config.yaml
n_layer: 9
d_model: 256
n_experts: 256
experts_per_token: 4
d_expert: 128
d_shared_expert: 0
activation: "squared_relu"
moe_layers: [0, 1, 2, 3, 4, 5, 6, 7, 8]
router_score: "softmax"
normalize_top_k: true
routed_scale: 1.0
balance_loss: 0.00696
balance_bias: false
router_z_loss: 0.001
init_std_router: 0.0328
lr_router: 0.000578
n_head: 2
n_kv_head: 2
head_dim: 128
vocab_size: 14637
norm: "rmsnorm"
norm_place: "pre"
norm_eps: 1e-06
positions: "rope"
rope_base: 56700.0
rope_fraction: 1.0
qk_norm: true
attn_scale: 0.0969
tie_embeddings: true
parallel_block: false
extras: ["capped logits"]
init: "normal"
init_std_qkv: 0.0312
init_std_o: 0.0
init_std_up: 0.0312
init_std_down: 0.0
optimizer: "adamw"
lr: 0.0013
beta1: 0.9
beta2: 0.95
weight_decay: 0.044
lr_head: 0.0132
warmup_steps: 207
schedule: "cos"
final_lr_fraction: 0.1
batch_tokens: 131072
seq_len: 1024
doc_mask: true
train_tokens: 1976000000
steps: 15076
dataset: "wikipedia_en"
Below are experts of layer 3 (counted from 0) of a mixture-of-experts language model. Rows are named router (the router's row for the expert) and show model dimensions 0-255. Each number is 128 + 24 x the weight over its row's rms, rounded and kept within 0 to 255. Numbers have three digits each.
After each expert's rows: "gets" lists some tokens that make up at least twice as much of what it gets as of all text; "mostly gets" lists some tokens that are sent to it at least half of the time. This comes from a sample of Wikipedia text that the model never trained on. Tokens count by the router's weight.

# expert 161
router:135069111118133146124092146135160094140114107143136113147086107129182128130115119105118086189102151126147174099143184154080118096144118161143140108130145146184138165135144133106131139139186100178124167153099124135141083119141111130118153110109123191099120143078092100149150122166155150102106121141093133137122145111119120147117125064125130135152132113158159137123119115107128157107107095129158121141106160177130094178121099135140149133130114122095132137145102126145143098126112138172131139117145129158114128111126118139126121112125162135125111161164185121117118177120105119135142119114117162140107130158150129112146129108105127143188161127131160142138107094147114133180142164095123163170116131110152129163100135076153117150103139175130114163132151119127115141145132113
gets: "s", "ia", "ism", "ology", "us", "es"
mostly gets: "ology", "osis", "ptoms", "ities", "ifiers", "ism"

# expert 70
router:157124101142159132125147144130114099164105124179138104139152111157160135091109104102167098131104147131139164110144164118070139150138127142158134149179144136126134128139147103113091159155158116192109153124146147145155117147173155150123148133091120157100121117105097102146149123145141131158118143161115165102129128087111105141117129097144127148155150130173161139139110112143122164085100109152123128159098149140126097129128122162129138105107105136090127117135090094132154084141093116144118154124158109142104138104127085123130117115139113201097116135147149109132059168139092112126138122134141139140107131148130170081168089107116151100152124112136126147117102081148126098154128144095172167177116148089148134141090176122150110155140157151116100169132120125138095103143125121
gets: ")", "),", "ast", "ro", ".)", ");"
mostly gets: "),", "ast", "\")", "%)", ")", ".),"

# expert 28
router:165098151155118135101131118098145107135119107147137106152109112129155149095107112130160093169097164151139128076127162146126087129107092159129124133150139153142157141131138123133125196137164109158108172157116166136163119143134117139103139099102109131093098087105095084153148118150140159125125151157137119157093131114081118108080131114163154171133138118155123116148104102127103138112111114140133105143113137169118111137126143150145142114120111137126154134167095110156151088096122138181141164139155147150111123081125107173095101111139172159107118164185148088123097151106123096113138119096111133175107124145153128101136104099100135127147163109137149140126123105146125113167160132089151174133106126067156138158107135116140084132157133150120132147141120099155092108168116131
gets: "|", " a", "-", " an", " own", " Synonyms"
mostly gets: " own", "|", " an"

# expert 248
router:157103141177125137113091145104141104157123120161149111128114103119147138111132106103128108142091154167161150104126166164120098113112088140133151111151159171154166131168152123161117155127141141148104175142117145166159098164144125161115147104111153146117127106104106126144130097146189112115093149111125155136095122096119121128097131098120137140129153096127153116147098103135109144124125100112141093160113175158152112136122146146155133087122122147113152129140099100140150127086116158143152151156168148144107130099117099149141092112154149136110098136188156124103113164101116109100147117113132135157131123160149160075147106118108094116160127119118156153104103112150133157179156147103174158157091127126157154162116163101146093160152147139107114178168086143146089117159132145
gets: " he", " they", " it", " He", " she", " time"
mostly gets: " they", " They", " we", " man", " he", " We"

# expert 194
router:143091123136153103118117142116145106142113130146131131176125079139146166087100080074134108142125141142141151100120134110088123134101109156143142119164131156146162124135126119142079168144163104138103147152104142109132080145158160164103147116098156167076093115113133081153152099155142136104121131155135151095136123121077124129137124082131156159130166132163133089106086126129110132120110107128146101135103161138126116163103113144181117146111113119084166159139093081150133122114106132132147153138145126134096144113119132151126107097163132117102127133153144109125091129106128114112140083102141149142120125158156132058138109113092097112158160090086139138080111106162129095136150158106134161173094144123131142142127141118122093161168148135111100133131122097148098099152127158
gets: " 1", " 3", " 2", " 4", " 5", " 6"
mostly gets: " 400", " 96", " 89", " 97", " 98", " 150"

# expert 92
router:144115140139118149102117136117137087148130100127135099161114113131147173104108125090143115153119141172147178116122151118109081110121100154147141107127149149149129121145157117126101155150141114166069145142108175132169117136119142143124147094091139144086096112106090099161170107143136126118146155133122143099120127088122112105120121113139156145138160110144166103111132113117102134123103142142137081141131139162156115157103151169161137124109115139100157143139105064150147127104102165139135158141149127163105162132103113112116092105155154132097088144146146108141110132139103108100162114117119146157108172181154168120161124100120088096143155093117104166115140082156115127139151129113150156184087143084171154158112174079137094156134140124120117142147106108161128117161127157
gets: " S", " M", " L", " T", " C", " H"
mostly gets: " T", " Fl", " L", " M", " S", " C"

# expert 31
router:183115130146127140118097121094164125155105122145164115142133091103153137080108106087144083129128168137148165108152151146117089128146082117167135105160121140159139137131107103116103176145187107161112160155134129149143089141138136139103129120111117127089129124099103073146141116152146133103115136165119162126120119091104157122087134109135131192143117136127136114110101111125116155098073104125131123159082137126143126151119129135142155119128125159106149157154101124148140116098112119142166157158130165126111142083123136169127113100145158130102112142146124106136122141114129131077106121103134131163134154163155136109133116113122051101174125121136150154093108118176132100176144154122138161161109106092140156171109129115152098129142173129101099152159142105126082118161117134
gets: " League", " team", " Team", " Party", " round", " place"
mostly gets: " League", " league", " Apps", " tournament", "----", " Species"

# expert 212
router:161102112138141157124130158088128070168127131159111113152143085144175145108055109117142119161121139140148145107150124130104074111127110160145184148151110143172144161161136094151109155145156115148108165153121156150125082154120151134116142112122112154102146113129105117153186080128140131144109147118127141136147114102084142101131104118138131138151128134140159107144102099129094151135117151130151140142113177134118100162101128158161140117125084125122156123147092113170158111128122154114140138159155152145102136113131115117089085117148138112121105159140119123111126159143092103083120132116096134165103115129164147073166124090107117112174179133152126125097147104148111116118148150090119144144095132081168141154117161098130115129159142184127125148167099139139107110120108135
gets: "man", "son", "ie", " John", "ton", "ley"
mostly gets: " William", " Thomas", " Robert", " Richard", " Paul", " David"

# expert 204
router:153110110133132139114099147124126105148110132144121124162113084167170130097078108112148099142117149173130171122154139113103121091112092159155163152135104128142153139112147076146114144110146107117144129151096133126098098133154123142143170100108107177084126120104079107178161105145145123144109129137109194170121136108099120108131132076134142148173144152169131112144137096106088119108142112131127117172105152167117098174110127122136122140120106137104141131142094107125143121141116149101132142147129136131109156125110125171112104102142097168125118163146151082121102166150102137114145113097124135146138119144169155067140089105083141102155129106117108133107120081169136109147141163105165159153111094068142131143112132134129108151140154160107106162171125155111110113126128131
gets: "i", "ch", "ia", "a", "ian", "en"
mostly gets: " Oblast", "sky", "awa", "orf", "achi", "borg"

# expert 0
router:142083133124143141109127127118139097172145146128151090168088106138179146102080119102146088156129160135130159108101166145092135127112123166138138090134132145173165118108122127147093138153150122175108148140112117145165103106136161160105165095094118146090130124116121074121133129152148139098152146153090149136124112125136149135131114105150175172143149155136164121102115099095079154115100100166140118144132158160143096160116127131161136111128135147093177165111108123147142085122102146151123145128142117166112146094133103141131105089137151130131095148138150078110117138089132116133174111121125147141120138162159167126131088088094112129151127099147130149093153120202151109151139154111142152184129124117131113174117152118129099161135149139104101144147108123135098137146123139
gets: "S", " P", "w", " St", "p", " p"
mostly gets: " sp", " pl", " Rep", " Up", "osp", " Fund"

# expert 103
router:181105121136126159111094127065119126151138103141129113151122106160148149120111087126143111139104150148124164081151152163110125128149114142171117147166145126150157146176145094134129140161151145148112151167093160181141105151145120138124131090101131133125102107112104116152138097132148149133127139121134145151116098097061118132117127107124134167168157119154154115132110102130099149087073085150115072152095144150135132134107130150142142111123125172091138165149110108150153104113109144150146153127169119131092162073130120118118119116131146145081105151159149111136077146147087106110131128095126125150081126140158136107153112105094111107149145098133154150057146122136115145139153146092142135138103142104158143150113137093120081150169155157147113151117126112136124095163135132
gets: " with", " against", " by", " had", " to", " into"
mostly gets: " with", " against", " without", " using", " With", " having"

# expert 232
router:148087107157147136106115132081144081159127135146148103146151091147167141083090095102140121142134144147201162105132141122095112116133136142148165137127118150137162132144165104141088155128140124125112127133069138138110094148132162168132154072101122131117148111101114096153143091134158126123099121153136144142117132097134127117143106091138118135173130093152122092132090113135095153089131130123120115169121162143123105166089110151173157126090108122122137136156078105141152113132118148146155135172148157164098124092138128136119118077146137154116096155131139106127125145105107119116125124093121150177123135142146138099162099131104118089140113123111150157100150126152109107123148149128149195159112109075143141134080129114113108132166130170130087182146132126151084127118133144
gets: " States", " York", " American", " England", " France", " British"
mostly gets: " States", " British", " England", " China", " French", " London"

# expert 144
router:150081089135125151137139152111137104153136134123139126142132099137160130128090093123116079189094114158175161087147134156104078154127099145125158094155139171134153134152141139136080138166154105181129167148109129151143100156114143149096133143128128169106133124105130101147155109141150133124129161132113139140140124124096094128110102110152161154135135098187135153138126102154141156107115127112124105116092160139123103172124118184134166113140104123119174130145118122170170090076119175127117153162137133131090129109151117136119092092147151122110104109144124104144060149130112119118131126110107149165121142110154152131156122106105133120160166127135146126119111091162109137140169139086122133170106116094153173138133153101159114132161139143095094147161089129126113118158128126
gets: " ", "m", "en", "c", "in", "l"
mostly gets: "andro", "gie", "min"

# expert 56
router:157132100157154150118131120081138114171142101163172114150130095140150144105082128147135091130140153134158160121142136136098115131104129143166159124160141165133187118159135113153106155153143122149135138171121152150138130167130153157099135128116140149095109088083120095148163097135154120127107166123116166133151112099105099113123104117152153163121145144140127108108144092141104147120122109119121071160083162128097099137094144135132143113134110159100148141147125114126133099122127157131113159163146145138083169130106116174154095083159160147112094163140130072103091155121101125116144162100101148149082150100153162111158085086081134108136119128130134153082123109137125112122157167110144160159115149083157136126122152110136092138132136163119103146138121110129099101149151144
gets: "or", "as", "a", "an", "er", "ar"
mostly gets: "%.", "aman", " Transit", "friend", "isl", " Others"

# expert 108
router:163115107150146129134120140083154102149117121163146096141113101138150150082109124113150105127121141171172166118144135123101091148128111159142146106160146153140132155155125110116121155148159134153080177155110167132137091143121163168111164121109140140086088089095122082169153096144156134114101171125111157122115151116075098133114110087123152166130169113174159099125118094146121131106126106153128097143099126175140110155091108136147157112123102124109146153148090088165137105080120150153136140146152120145095145128122121147090106087159149136108114146144164124125106179120092117106140132124146150154111142125163134069145109121102091126152155103127132149111116103155126127147134148095133151159085136108147154139106154098137102143140143144101077142141130111146109117161121139
gets: " 3", " 2", " 4", " 1", " 6", " 5"
mostly gets: " 44", " 34", " 47", " 45", " 42", " 43"

# expert 76
router:124113127120122169124080144127145108152135138139173109184102092163187141099107081108134101162115127136138154084121161144108106122114117157162145129146116152170183141144127117146108136131172112148099161138093157159150114135130153150135146108109130147105124096122101097165151125176156124113130123128120157140126118126117136149105114081163153137143155132143161092117095126142092155088103098149149110146110162149120094176112152145152144118122091140108150153119112103136149082116135133153144156128150132183111134113132117151120097099142149131120109133145166106109119144115101100114145115084119143141084152119151154109158087106091094128144138111100149177097124095139151110155172154104167154161110134105147147162108149097123098140152162138117083158149132104143098126158116155
gets: " (", "(", "/", ",", "—", "_{"
mostly gets: " (", "_{", "—", "(", "^{(", " ["

# expert 75
router:159111105132122145118083118109135063152125108154132098146145100131150156105121102095159110170115157166155155097126134143094123130147074160160148120161133156141154167132145102153088170133158111181129148142091152146145101140135144129140140109107143151100105119093109092144144086150151134137140143153118153133116115104114118107109116080171145151143161121157139092127100113112113133107104127154133121151108157148128100145125131166161133115116112140108158150167112082140144109126102139137155163132161124173101118098128117120134091110164136140105122169136174106124119166132094100106157106096113124146107159155151145080150090107084116117161134112114137150096132115161127114163151123098153151149104136117157167145108146116131072167136146142137090176168107115132105124164123155
gets: ")", ";", ");", "),", "\"", " –"
mostly gets: ");", "\";", " Male", ")", " Small"

# expert 113
router:157133110161121116102113120097140102143134108139164123149131096123131139115119100128141110123096136151163141119139164134103115107141087139172197097120141153165167156151144133148119128142139126136122178133119169145111094180157129142142168124111136155098096116125105098159160129134169135122132150142131147156118126110096103153082127120164154162143126121137145140119102114148101154066136106140118090167073146152150108124119154164139120113107100136127130141153080113134143115108094126131143149164154128147122137109124107113119072083172135151105066115156144140129090159135128106090157101128145154153122137168141139096193104106110125124196131095078147160125133103135141134124175163100155121151088152114155145165099141104144120140128146139132123127161146152136124114157135124
gets: "le", "|", "re", " re", "au", "en"
mostly gets: " Gre", "pro", " se", " cle", " tre", "ür"

# expert 81
router:142129110129099163104127124136146111133105143156154103141118091137159161100107096095129113156096140141158142112162139130096127133127128172131166126166144172145188154179153120146106147153161129181116139132090144177163095145139149151131132104116150144110128136126119085142159114155118141117109149155123158158147122106127131115106137075125140145130181109163128103114093137122093121098099108161160112135112189166141105132127131156137154108112104150123135166135112088156170114112116137149115165140187161172119147104130125149101125114162162143089112143143151119108115147116105097104152098100117132132111127142150158075160092098101113142146152092124133161099141106142138121167136141100155148146097106123141142157130151099135098169173141129138070140144113139165099104131128128
gets: " \"", ":", ";", ".", " '", " –"
mostly gets: " \"", " '", " [", " (\"", " “", "["

# expert 125
router:138117116138124138122116123121156104144128128142176094178107091148173149110102118120142120161107143160136176089123134146107089127136089158146158111170118168160173136176129115129105127132157127170083161143092164145145093132134164144125147107111134142094103085112106107174170119140171128128131159122119162147116126112126122137072118083162139134139156116141130114130125116140086136097107114146122100150092135162134084167091156143132142108120104142109140140135108097146162101109133168171112143128167143167110134121136115142122107100145138143093114144157166108120123144113077106113150112094117128137113152127145146085163096102094101140154134112118133169121132092153143129159161146097172152149102119085143153161109129089141113126140131130111088157164125122158111113172120160
gets: " (", " \"", "(", " '", " [", "_{"
mostly gets: " (", "(", " '", " (\"", " \"", " ["

# expert 222
router:138120116163105137111128136101163094152138129152163102139112097136170153094087112130148099138089141133142147098134138133112071113134124150166155126143133157133151154166132117130114160176165125153077155151105133148136091160149140146116151103104130195085119098094132094157146127142158126107139135156141159132120120105096117119136122091147140143155172112167127115105101110125104154071115119145137113159106144160113101157084132144160134092126103140091142153150105077127146106110102151107148139143169139155109131116104117157130104106162175145115092144157169118113130162109118112123151093072103149151123152159156162091137101103095107130151133101108148143112146101152131106134155156123133173151111123084165153143101165135129097154142162143139100149129121131151091132133125130
gets: " July", " June", " November", " September", " August", " October"
mostly gets: " November", " July", " April", " August", " June", " September"

# expert 146
router:153114099169130155111101142113151107157134090146134083153100113129157125105121101107141095151099142153152139111131158133102094122128108159162142130151141163144161141144147107151133152144146131157113172152110165166135089163151127145115138110118127129096081107124114108156159093163174148124144153160131142111117099132082118124092111116142151165168141138163132117128116089137088165102112091151111091154113154159154104133120162169149134094116104137089175131147092109133147101121095139152112137147184150145099154108119110116104100119170154143107119167163173115109095145104112096111119117114137133170115165140139157091147123111105114110147151065101100131103134099139144140140162142082145150141093126101145142143092151111149097153129128159108108139134105111147106112160106143
gets: " a", " an", " A", "A", " An", "An"
mostly gets: " an", " a", "An", " ash", " An", " A"

# expert 221
router:163085116150105144111133148107146111160129116132163124164081109138175150114113091110124105181108146159160144104144153156107093128130105158151157132136144165151166150159126135124106164154165100173092146121108161142136080152150139162135150115091148141079120122114129100152171108145162132122133137141109136138127094110121131117096140108134148153144157124138135125128108104153113145098116095141126091152102154168120097134107140148164138130105111124120151143148086118156139107115091134166127192164153143153078145106133107144141110113144140142087098150174145119105131166103117131084147105093111124156118126124136138102155087106106097103153149124119127142097130092157123108130151149089128148162100118088145136158099139105159116133135142153114093161172132110136082104150144185
gets: " 0", "0", "6", "5", "3", "\n "
mostly gets: " POL", " 0", " SCO", " etc", " ,", " loan"

# expert 121
router:116086128150126126109107142114146112162121101158163120159105116157164130121111111123136117166090151142134142113151161159089104104147123184160146119134148139141165140159172125148093166154164103156117149165089162150148087148151140137129137112120122143111103097124104082145138097185161159130130107175113144134122123105106128095117127087149170147159174121139153092127095097135110149119075102157144117154118145158137119173113124140139150091117099156120163133157114090131140095100128138150117133144138133136091167102113101154102096114145160125106119150131146088104102148122117125096156101107127158170116144147145156105133115091102100131158133124117121140101121120156136097152147156069145155156113111117168139155099127110144099135174162143101076158147130113152117102132142131
gets: " was", " is", "'s", " were", " =", " are"
mostly gets: " is", " was", "’", "'s", " are", " ="

# expert 127
router:136111127164124158099111150088156121188110117161148108132119084145143147087113106126140117147103144172129135102121127152088119116155126135136175126151133145157179139142132073129082136150170106146094137155086163152146089169141126167121170112106140163118119127091083075148166068172142136140123150146109143142119110119101135116115121102145169154163156120160143085130090107128123134098103127151146119173087149136138091139099119143154153096109117143104154148147114108147137127110092138139140163131146152173116143083139098132125101108150131150109103145174143082121113140134118111095161105108124134125098145136144152116130114084113121119149146107126147151099131106129136130165170168093125144146115125090133167137114160101131116156161155163109105135145102121157098118131119142
gets: ".", ").", "\".", ".\"", "'.", "\")."
mostly gets: "\".", ".\"", "'.", "\").", ").", "."

# expert 153
router:138127112143123131106115160118141094140135131167139115168097093130160141112086104087137125165134148172145142101139148132119121137116094194150157139138124160134162142131141095131105176126137106151088167132117170129122076150156132152128147129116136171102075099101129099188173104150140128132109140107139163147129121123105147114082144087138165131167184136150143110121129122138117155110129105116117110160094142177114102146107119167143114135112111134112123157142105076156134107123089140112154181143158110125081142105149109130137094106172138146079125137158138116108129153116104116103151066087130146147125123154136161087159094087089113096162156112113133148109121113138112123140147131097133145171083130110146138139111119123137113138156157137122106167150139142120113124137134154
gets: ".", "4", "7", "2", "6", "3"
mostly gets: "42", "41", "57", "47", "38", "77"

# expert 136
router:145088147137140161099113141117142108129140117136149095135111081141184136094074117129151086150135123159146176118153165169090107104135106178171163108143124172120153138129153109140121130129150118157132144171126155124104118125155120135105161087096112149103120100109089075170137103127131140105136120165097166150138117119122115086124144116120132130153115163165137118129105143119090145113088124132141105146096120178118071174123147148128150122135099131104140129165107123124118110136121162125118141151144125138105138126145138178097085100132135140122114198139166117156093172140094089124141135105093154143123128135155131095168085116081141132178135119152121118104107102146147132163131174085151155173113122088135116143104148110118110128133140163136101136147119125109133134139123129
gets: "a", "i", "an", "ar", "u", "at"
mostly gets: "kar", "ani", "vi", "ati", "ala", "iri"

# expert 111
router:128087104167136155105110156099138088128148127134136104148115086148154141130096094110146099151121151143135145080156167150107093103128083148156177144157123139133142130173116113138110137171132136162109140122104115147127104140137127166123146096098123142105084068119095108134153111154150165145118168148153173098113143120107145104095113110156129150140135124152143108142114125129109134104104119137137106151107156128120105161116140140128156123121112134118175134150086070156157092107110179132148157146165139168111141129123102136086071110165158178120114152152145104120100143115084112109141112106129155151114152160154145131153123090098113121158163113132116154088105101136150139132160160119149139166104105095137134168083165122116129114159148151121074160137112146151120099145125137
gets: " (", " =", "=", "born", " born", "\n"
mostly gets: " born", " Born", "born", "Born", " Baron", "Biography"

# expert 55
router:146118139164120144122109130056153080160112128168171100124123124132169131103122106103166081137104183151157158097121148154118090131122103150155138134173119122167140114161115100118117150160136114145118128141121126160132126139108151172150138108113107137101117094113071104149130112163161157139117153166121156132146143086116137096090140108148146200152133113156113104113121125133117150125107092136119128135086124145134111112112124125132153130124130154089160129159087106142162131114123139137111154172166139136119156139129100159137103101154147134135088141134145072118117153123143118109134129106141115164118135131158187114135119118100095092163131105143114155098132138169128133123161145094148160155088123099141153139105181124146089155117146147093073152127090118163095130151138134
gets: " m", " years", " km", " War", " career", "/"
mostly gets: " kg", " lb", " cm", " mph", " medal", " mm"

# expert 133
router:166098111147144128084106139115146068154105129145157133164090117146135120119110129080139127125125136145143150124132142138132116118127083178150153160142120155153162138144128058113104209132139101140113176147120132150120077130120159147142155120113138150100121116095099113151137112156166134148120138121127130114128110116122111146109081070143139142137147124136157131116112103145127153092111124136110097129110153129135100117103123156139141145136131129086149157127103118136179139123112138133128178166151137156094163110148125144128115113155129149110097131163176127135112133093102103097182098124128132135114133150152135104141061119104083116170136102110142131139122116176125141137139156123150122159074120105180144158095116128156132148144169142123098161194133132132097108156127174
gets: "1", "0", "2", "3", "4", "5"
mostly gets: "0", "2", "3", "1997", "1", "oci"

# expert 88
router:153085109165130113109103124088135097126121101179149110134146102143160139093097095122135086158117164128155140096150126136135106119095110159139153126121138154145165143166125111130116134142154118157088159157104158140135113137126125160097163143120154145091102101091126102151152095175137127107125132130094162141151134115116098129103110103153154187145160107170154116117114112137117134085117108124133120160099141173137100144131110152119174129119103132100156153148108088163137078096133179163135135137163120140094165111134078151131114096159137139100118197161152085119136179110101110116159126119132121158122134133147143121174120113086115108159156110116148185096131092150118112159149149108150140152098140107143130132116132100140106147141132146103075140137113129148119109126133141
gets: " |", "|", ";", " /", "N", " District"
mostly gets: " IND", " highway", " SR", " UTC", " Route", " Highway"

# expert 160
router:135097094158121134099103140108149076152130130138155111166138092168161142107118098094141120149129149142173148106141123118117101089120132156134161110130100133148156138145173095140083160146142115134114154130075138137117102145133146162138158107122126139120139118097116116146148078176166118129087129159130147131119122096119117120119106103148130157174149119133122111151082094141112145090111136127111109148105144157106098156125106155151149102118087132108135119173096102121160123132132150142137139160149184169071134108167107123114113093153114155110097154133142117132118167128107104115144116074114154165112142136147134114142111100093117100137131121102128142080127104152117102142150136119165189159108119091142137140117147112127112142171134170112059180160136145146089116137156144
gets: " American", " States", "ian", " British", " US", " English"
mostly gets: " American", " British", " Indian", " international", "American", " Australian"

# expert 122
router:150125116157094139117124116136156091128117126121145124125114109117144135125120119119143112113093161182146145125118140120125105148157095143129151108150135167130129137123136089130111172152132112155110197151144163177122112178145122152102151101088121142088120113104130121169136120146142119117159157130123143126128097118120115119098089113141157148137160131144140124132113127148118162102132098138090089153107147165162120145127161154115150102102130109118147130167097098122166123115121142126149162137135113164117157131114108107139103126162161154086072138171150118152065158136094106070176121132156155148088157132163159119162118120118084108170152058089126158131090103158120140141151151108140124166097107113179150152113157091126092145139150135091116120159119136150126115145145157
gets: "ar", " T", "h", " S", " El", " P"
mostly gets: "El", " Ur", " El", "Ar", " er", "sq"

# expert 255
router:182129135139110156110134155120139109141117109132147116120129131143135134092110133107150087125109139150168165096108144170105074127121082144167155099146120176131148146163108088135117149161126113167124138157128151140135117162136141143130148102084135142116115079112094114167172102142145106141133170125135165128136125076069120119064094117134156119152147114127138119116133116145130117114135112157127134161097137145138120136102134160141140094122113130122143133148093081146144151127099144122135155159148142133112160109138106126126063109139157145093094163161130104110079169127113128073153110127116151172098129113179155134187120108136138114148119098119138169127137066119145129131152135110140139160089137090160171128118152104169095125147160139114122135163105132126097103128132152
gets: "\n", "ud", "an", "am", "amb", "ob"
mostly gets: "ourn", " Bert", "err", " Laur", "amb", "onst"

# expert 102
router:146103122128153140101089141124145113156110100177164121156103108123156148119098112136156110149092134145124146117154147172111092129165118167136138118136137158135172136183158091159111146158155131177111163158094127160121123157163140144141140118118137135084101096120121123138128122149133141136135157158126121147106104114063124117110147108151191145164159098130134089136105106152117155116097119156161097166104130160135119155094115157124165113120080138115147139160103095150131113120113128147118173136141113131095159124106117130110107115130118124113120147145139094101114154108105127093136136116105157143140121130208167116149093086093091121151135125118127156127143123142131124139129129083137138152110089126144181140079149104164115139191168131125112136127134104140110113182122170
gets: " was", " is", " were", " are", " be", " has"
mostly gets: " are", " would", " has", " been", " became", " had"

# expert 34
router:141116115142115139118123144097167122127100112154157132128116110136150161127110097082137093136115174132147141102170153126094111116164125145129148119150151130158144123168125128138149139132126103140118156148129156142173094162127134132125140109113126139105130093094085099162134078150163131104142152116082158095134118111132153140078118096117147132148144117120133108135108094110116166125118100126165101150096132152121093147092153157145159096141096135109114129161088092138149114097128174167141146113157121164104106100113088176138116105160176121109110137148158105107128170114111123123120091096112117164143133171171169084134091075106071140140111093107125139119112117148098130148124145103167162157097150106166181130078151101121109143144137146115089129148114138153115103132111115
gets: "age", " one", " part", " number", " area", " series"
mostly gets: " version", " part", " story", " number", "age", " episode"

# expert 151
router:141070141138131131127071113106143098132124135145160129147115128117152151119084111130159096171113142148136127090138183163123125106141113157167125132130133162134165131155143101151135154155157146162109139138132157147156083164124125143149151076117147186108095126103117094176141102162167125132117143125127136132137124098108131143094150086150141162163117120166126126126116094138131139108118129126145133154117173153164116131065135151144139107129101156110115160127088088141164088121111163180142124145146138142106116087118116145117107120140156140074080114136134120105085123101114114100141146107165152156133127165151139109142110106108095090159133112123150135084121128154094123180125146104143183155116127115160151159096141111140118162144154142131116168162109141163102114154129128
gets: "See", " state", " See", " film", " country", " law"
mostly gets: " state", "See", " List", " country", " law", " song"

# expert 72
router:158106120155093124123112140104152086147118120152177110155131082148136158106117108143173119139089159136167143119136157133095102111128100135149150113122111152134135156148128092136095188169138090127119121149127129136108118190161141161131151142104117154112135103113131136170130091140159149124130149154108150147113103096124145124096122095154141144172140118137136123128089104168094142097114117142101093157108147147105103174111127135130151096123110132124143151160087090121142119107110161142142145170172141147102127096175081129133107110167144167123093154155164121141106145117110114105141094099102143162105143154148145069153098100133104111146131106111126168100109079152120117129149159103146170151071122117137130145109132131121105123156144149110115152148102114143084115145166164
gets: " such", " later", " this", " November", " same", " early"
mostly gets: " same", " late", " such", "Scientific", " Later", " earlier"

# expert 45
router:143112117129107136122121145100141112146136130140164102173125090138189145101114105109152100140128131139138155089134136147104107119130089174165164147170112142139171158144147121133115122145152116158096140146124156138127092135154152150133162105095124138083127087102094093146176116168139130109135148144134147120128105120114138096117135103172138132126153135141139087138120102131093156113103121125157101153109133143115089175110143144174152115099104147111173149149101113147152105126112156135151146147152136147094148120147089139124101093161144146102120137132147083113130143115108099116159138112129104141097141152156147100192090092072109106162151119118139157106121093166130134123176167099157158148102131084160154174096156105114099150149150153117098168156120106138119109165134126
gets: " (", "′", "(", ";", "/", " M"
mostly gets: " (", " Although", "Although", "′", "_{", " freestyle"